{"experts_per_token": 2, "balance_bias": false, "init_std_router": 0.0301, "vocab_size": 8192, "init": "uniform", "init_std_qkv": 0.0248, "init_std_up": 0.0248, "weight_decay": 0.15, "schedule": "wsd", "max_seq_len": 256, "max_steps": 4065}
Below are experts of layer 6 (counted from 0) of a mixture-of-experts language model. Rows are named router (the router's row for the expert), up (a neuron's input weights, with its number) and show model dimensions 0-255. Each number is 128 + 32 x the weight over its row's rms, rounded and kept within 0 to 255. Numbers have three digits each.
After each expert's rows: a language model's description of what the expert responds to. This comes from a sample of Wikipedia text that the model never trained on.

# expert 28
router:144153183073172059085176126122097107162154146156141171149146137093157115184066144133115099125087126142135168128103131089140188102150140114199138031155158128120114131123133177113124085126110110154134142133138155121155140167149136148138141192165150188145167112204151095105152094149114180104194088160147078137107157150183066185123175143104120145123162095168143147122149121118177070163176144083157179120128105164074164151114166124112102151120145156163085083157131118152169093172122128098156143095163100081092087167139108173186145134093114143071101146103129117095179144129119160173087150112113108189107114170130150183117075131182113130166102183143169151192143152119086156067104136140184120111170178145126088130175142149115102137128166137084109147085115113100159122176143084
up3:193103130142128098126055173048139118136136111111092051119189127185142129123204166203166161158127125119139154112144159150137091144100126155136123148120129061087134142134193147174140131133135100076145111150146170145110172071124137100107112152130125113120114080139145124067157163137143133118126142129166095178198138108147158171119197133103108135167153043093132127078130090140098134124120117076070169171127111102144186098165135115080149109157129153151134154197137112133160116068133168090118107103119077174115150104193152116109109184092132181112187087166141112066121130119117129120092173105120111096087132137124119057118090107139175173100121106123086156114162144144125145187062163187079087107146172152129181139164111093066127101172142120097138106102136102145109162122177114
Determiners and infobox colons. Determiners the, a, its, this, their starting noun phrases, and colons after infobox labels like Category:, Format:.

# expert 25
router:129151140130191083051144132093095133175175066133157090155132163089112103204098122104138156072100109187205136166104169124188103105112154123132095110115116133094074113121117117087108166109169121143122113136120141102108134115132146139131178164189124150081154088197187169121190074123107119149140143146145155085100147157075088166105137133055113137117114092141109121135164139162147125131181127130171142073154144118126108173138173094079155161062104160109144083121185163139143124165118114082151119103192085105097115111155121182185140127129091200079131112145090150120180123155168161115101085174139095165161084139167181108087151128148095174181119133123119149143190128076134180119119156124118181113142112148189095094122159141089127142126177104158126170080126127079134169101156092
up1:095147151162123120091168132095127126182159067087113161150122189110137124150141116154136097088106140193124138141149129149193168097111180100140102114131111138168107119127111114125035122102144131204089077124115102124113170104127135161140108142127157130122162085195074129111104065137095086131124140141105148108128132109187109071106122119074095126138101085104139135086165111190092150163161188096146135112157142190096134170120144178138130177083140181154150100128144188106087118083131137034125161110145134074051127088142095116123127127153151149122092217135133143150121155145112144100138151156128115160143094160156182098076145129109080136199143136155152215117096144114105170100171144141103096145164143120136114118144111104091078125213161185156079125134105114076126219128152105
Plural and noun endings. Word-final suffixes, especially plural s, es, ers, ations, ities, ics, plus plural pronouns and nouns like they, those, members.

# expert 1
router:178160130117170106087092132076103133115169135140140189135163089151145067174097134126118124080140183153198124138122173103127121087133136076179079103150111126160065127167113111136081065129102109158109104172098155103101162155144131200189183141176145123128145049189169108141164081120089220117155088141100137127127153146152119115145169142088087134155149126150076107078171124197141093123145140104115148087147135135123112196147118137133145134079129092142130111151117086186136126158159032140161201133120141082170117178094065164150202101070156178149140158139125131097104137172129179125062113125131087145099115171113139144062107111164133161120096123108125145153159124067123122121121170130136139100139159185138121111160131153079112134153169093121159142089097139115112102153128097
up4:108120109105143078118160085125116096124138131103084085182182159194145130113125115070168156203122155098143127107093053039120100171173097067126126096105084123144133159119161103146101087125140168087116179158151151138098132145192115125112157170135115176095174202089181073107147112124155110151169128103131147122107138160165132158091097082118122112132084079139179112124116100092160112150104150123085174143163099090166130047168115128104171105146198152134137152140129209165135124149176177116089156128127131187093157106158104157134075095143142165065150095084194131133135124132170132183108142144128114141093132133094095134114132057157156113143130131110205169178090149120137189124135138147149083079177137143107089165115141097117163102134142088148101132113115153151140205128138087
Verbs and auxiliaries. Main and auxiliary verbs after a subject, mostly was, is, were, had, also, plus verb and adverb endings like -ed, -ently, -ally.

# expert 21
router:146146101129175071106156111137127146125108151084137130196149155083102126172105169119091151096101151139165089109147172109174112114175179148154151114130108122122108080175114101090123122075101120145099114117085147081094140121194114121132113149228154149142102074176137125164160069148130152134150132145117170102100186152104099154153100139124117142086124100139097058111163095177174120118097160077107138162149157090109164204169216122075143142079141135112106050116160165144177063124118130125175181113140084136110115112128096134139131117083086188127151159081109145145108123188163156085122086106139131133144023147134157179148116089138090148158118165135162171151132127072083141098081116143170165112143171144197153098133116127148215093155174119155114140119135153122138135163157106
up0:077157122101140106116129124175157114098134112077126115193101158113135108133170133113131134155115152169130139149099113140118101114148156176077129091168120128120167129112206139153099148063147094142101108116085090121125150130160154113124077075109154098063080121157162114117208051127129165093123099058157176098079137122120102118151146146150162129146174087103098138138149063148171126134147125154124138113169136188154190169146116080141130187097129058106102125110178108193083071121132140088113160123118098094073157112197105145128112107114146135100106174178135110128161149124079139187120126120101169095164107164129059167127131120173126144135147165135158161169162159162093088143180167124159154063111167176126088081145184119082069134127108139061095182175187125082165104143097147
Mid-word stems. Middle pieces of longer lowercase words before suffixes like -ed, -ing, -ation, such as resol(v)ed, ex(am)ines, or(nam)ents, discuss(ed).

# expert 5
router:100183163104185099087151168094100128117119162155172153155192137165161054155100146136110094112129155112151108084088109139154114116176184120160097149176146171124077120168119127093102109114162174157150103171115142081131138135160146142131184145177114131126127089200103105108149109084112185117217101166138130142129140132130101120113134117062091144167162136188144130101158063114159114131121081118144154134116109149082133175151164121101132124100122122110094095136158142132134068161107105111114158071165077133141096126144097195151165104122139181104136123107153168103160164198116182140100108168119151098098092126163188140093108086174084148155115094101123127117158119127097186089048159147162135076157193182131104131151149139138174156157127146094123174056170127043154145189160095
up1:091065124111198119126126106153154135090105179108080158159141123139149104126182097105097210124145110104139198165090085063116112175145134147138090130063189073164121092179163129138174086091125119090104129175128159094114150120129175155125130173129090106133208117098134123136146134133122148116071123117083111137113137100125101188151193089141065117124124091123113109153109154156154111125119201119160172111215146076150211115136147132130144130096096143116146191149159176143126126125159149117097118099173151132120140138162115082154180114081149101100138136123187121111126174095131084121076155131138163133174149129075140163187133140120108129097158113158130107125129164118056115097144134148182181109125163116107028033134134090126149137166109100086081145143119151095174149114092140
Prepositions and conjunctions. Prepositions and subordinating conjunctions linking clauses in narrative prose, such as of, for, when, before, although, until, during.

# expert 8
router:095131145159166118069134102090156096174136116130184130184132148168155099131111085095147146149090140116170064133082127124193097110122149123116091054118125159130063071108184139138110123128160113180160112144136141124166138098127149120119145123213128154118173094108188146094179058061103159138163119157162120121146153146118103167118168117083076110171153096177103129112157110170116115157219136080189137135114122072113135139165203133062148122070126136128132154154100122171142124140136066090140146070157086106133096130119127143156182154125089177087109126154122098091179190144141164127080120134128139168135095123066126118128089100202139147207110136147123188176156083084115167106107115128151117135124094149140113124217134131101176151136174104115153151104135129118112183169144136
up0:175162117126114109046089133070103189180142150104123121117119157142141071204163128168169140150105115154197183080068096086119128137096085083119122097152069063099132174114126103103120192132129129102155170206151125089127140139179164083096087151155135091139116133172144126039100104110142111108136156141100119165118117129167093160113182112100153074109113161096171130104154146187141089134138100169117117118163128123111120111129128108119153099139140117133080130192100136082159068163104120099097125102138160174133181149123151119160107189110122195171130134106132133214143181126107164184140084117126174158172134094125136149137107136122106171177126149138166124155121166141176130112145120100141148171156098165161162149131148132147194121113135162045067109107153176147116059178117116
Mid-word s syllables. Word-internal or ending fragments, often with s or z, in foreign names and words, such as Samos, Montez, Jurisdiction; also War.

# expert 2
router:124206141100174115108118103065129121172171154140128130181177160126122095131114155137175126144105104144164146104115095086138125117115119115164073125116124119129074072150170141093076118131130131128181123158101170109114170132175135159139163181189130166104154116116137138093156084060087146137169134126134102152114155180097094155121139108115108140142183134164085118094138076149147158186138110087131143112143125176159122116139182078111100105122104177159114140156112127190092123143106079142163149053156114109092104157111034193130198129123096157116123126183180113115124174126156161100122091128161174165116117186112113153153072117209122172178109123077162146176145116091116138093144117197156093117149160206128114097161171080101157133149127124060136183096164148101155111194112077
up1:139120148156083086073152160172149166134156117126130081201155104104104157137113139194020137145150163125128052110148133168141152148130160165122096115128139157188089093181146138126097182131103127110180097130035176095118152077126132109170191126121200108106084113141168107137080170103108150152200141139122184133110122162129095129166106102158126135152135131109119107159128135138133107153118122164166102136131147074171110121165158077171137152129173129155063089111143115084126128115153128162106119168142135126139101122110178126100160077136124160084210137060110103145149121140187171100124161085062075134112123141143114090130147143130109120133150179142106100136185131144143141070123176178074157110192112191094137084112154038131179138160109162093141078151151138117126147133151104
Personal and place names. Given names and surname or place-name pieces, such as John, William, -son, -ton, -ley, -ville, often in lists or tables.

# expert 7
router:159118127099145065122149140101131126176167156141163170157143150106101116149110146119152137110118150148197147125096113146196119095143156139152114125133136130137116080151116121077117117099138127113076093115099162097146167159143094153127101188184109149095159145180127098133175072153121148132192112163120172091085194118089088144130155134078121121116127064131105132113175140107156085172162118080125124116155075199108121148136128115071178065106163110146074112163123111168165074142139085185156137044199121100136184164137095127193140117100133176063116104161172155126120166129105113156136100133136155167108117176195121122119119137151063162184133138122146113108162130013051194083113107136140164119162181169198118106109120074109142155138146123093102116104131116118161152145107100
up4:147128143116137100106145119134088137108108169113166164160151141094149113127169108095115210121145130137081139136206149111102127133134133146166102121110139146087134133154117100107144179162149093145105145134114128088172138236201131104156179109124132148134038158163208060123117093086157120116149111079140124153133128171172141109163110165094099141139095096160092145107124132150117179155142154136128144137117112131203087172153123149169000199153072150147125092132088159152094129088126157101115114140129101099132045139115094138140143116146100160126133130156053118139170104122156192131112074091140158139186132124161113161117122156157093110184098100077085127105114124110119110105075150142136066127126170131140112114112133174085163133136083157149176163161183117177164175162156083
Head nouns and and. The word and, and head nouns after the or a, such as genus, President, reign, group, member, and endings like -ation, -room.

# expert 20
router:132136127113157098102112112076136107162167140118128137185147211153106097160142118135177094123087131180193185140101141091188143104154123115164124122105115098165049110175173152085122116080168183107099101169158175032080144154138125160131143186185156155101131088179148099099179111079091173086152079153103135113119173131135131151143184140094122129158109055145140089074176115108167075146170138100098151169148127121126133105139147111113156088112142114120059152107136123132145104168081092123175173052163128137137104144125113178140164147083099145092112130157163155103145151137157153107112155124101134178124098167117120103117096097173136189142077094116126179137121133078091136072112093139172102104106112219157083044125138110119133160140115129099158161104132122068138142141152105
up1:110121138075096053075117210125129104085128122150174154170130172137137128152145185185158116123077124173121166104130103130192167161165143086164146097162157146127118098166098128104121104146162137157107081192134142083064112170204101125133165182128077168095128145138204104096153105037130093133155092188088072144142130151151109108193110165116116187138101087126174123116154128160149133156148136082173154090093118118111179158152093152100094071120124157164138144185165118089119158126105157146137084131122147081108119143172097128161176119118133152140104146132113111126139192125155136128099121107131112113122090197135087184119112187103126169128116165085098102130108087124121152107108132195130138074173122161135080125196186145086158136108147134088162167147168155064103152117098130
Title and foreign endings. Closing pieces of titles, names and foreign terms before a parenthesis, quote or pipe, such as DVD, !, -ensis, -idae, Stadium, (Italian.

# expert 6
router:156105148071164128064145128086114112176156124131173118161189176144150107169145134108155141121121117183155135121161083086176126115166137101196131050137146168128064076129160165092099126056106080159125120120114198091115125113122124162146129144211165127117179128155181095146135116090132166121161122109142142137122157113129067165132133158084109131131126103142092101061157131179130091166192119087177167119180097147155148110117176124094132113109153147110075081095115133128111077128136055114149106106127100058081141210142095138114156125084130150073177169155180120100103147140167150120141148087135109142078051190082110125155112126211157151153139135100123183138130106102098209111123129133155125141124123143108074122153183080130121102126121138119123172147151137065136097150131092
up0:120103124154177156158143107151131107132108200122116131212115111126116052058154113159143110090126155079120076084122151131096145192168193192157156143120159121135104131076064100148141133177080150083146121151129145094101144140147182143125153098154121148121120117113153132146129081110156149120167107115121120111130123171063137224163106146138081136111069112121160112104180135144172148107140173099148101152116148124073108094127159131108141081086109168152133107144134093114117130163139100091104152128126112105194163168136096143092124104095196157114142209160167061091132102191103115143109165095123074130119126140180138132181066116205085189154116109109158091116189051174120062122131094124112161100183078111115065144116091136143140113133104139135079120108113151123153124118077159
Sports league names. Proper-name words and word pieces in sports tables and team or competition names, such as Promotion, Qualification, Olympic, Premier, Ligue.

# expert 3
router:127174149099106080102172100126109136132173149165190174156161169071111110166128111140166106129079131141182142142088163077158139117145189097147135098156124121105115102133095144088146093082153160140113125148099181078084155160144155190163126167192186140089115106186104143110172119110080176129118059145120151111079183161170115181141168190100102171095121093196154103068188131139134112145154109085162178106124090161128186160116119103125093092155125190104052089123146153166189120118143089100161142034189119141154087173141084160184125113069127148115133114125181151108151133132151178116114144147099111168104122156120113119137138126157070129149120129097117119143130098049105177105125084150177098120106137169179104123179153119150130139160145099077122142101136141104133155140116120
up3:183139068100110128163101132083190140142192111168174168114128087168139086122137125151075125115129129136142137123138167087175120136130155057076171126152166149084126128127123153158096129167120180214147075093158115153113120134103177139092066142148112127132201071178163072198120117104130083125143108117119172140147173102140129102111118127154136059120137118138153167129121124194135153079156134072140123126155110129085128196122125179178108111111089124189208067160058138148158079114159061129119101157098156075115122091131087129114173103119185125137092054100157115157129137153133119126120081108158130130100154120136172140169158127117080123130131083117176117057119157132119108129129100152105147179128123133126114117106115121158117126148207157141099189159177099120197143173100175
Possessives and adjectives. Possessive pronouns and adjectives or suffix endings after articles in biographies, such as his, former, professional, Japanese, one-year.

# expert 16
router:112134144136167099057155133063129163146177116144147144158166107155161086134110153123167092132126160127172147134109158105157125093138154126184083115169134159126085072095136108107117109133094176112125099176114147104125155137108156133170147110163136172139099096201178082119163112096121137119150127189117129159095199206113100113118147135136101123151147105161124128098153076098163107144185115107156174102121139127143154164140175162146161126110160103109087118146107159130134101135108122143144159067160068108110122188157088179119182116072179194049148138099128170070137149137119199183097111149153122126115038160136126149071102077142053166144100084115130145120104142130120174079088145134173121083132182152119121125129201084130116159159104093093153173081176188089150105178095094
up1:092112182122141137115194123142121115108046152135089141066159133134121109145069110248116167167077120102098106179118163122119162120089142136134137068153135146114111177154087127147097107067173135148156137077105114108169070117148090126127141162145101146108142108122158116132093089115157154102150163124095137120131106149148156120121123106083104157142135088132155147168112171141082150216069134127187115121080114139173127123203108114139116141161075170121087141135120124126138095154168133141135134103165106141121170054149063145159112042179166147099087162112132111154179103086107123152121129088094106125121122105112177089102133163106197136173098127110130232114125086130067157108105117128139159082148092170138119149180169095121146091129190080138076104174125138163140186126142090
Prepositions after verbs. Prepositions like in, of, to, on, at, with, against, under, following verbs or nouns in sports and biography prose.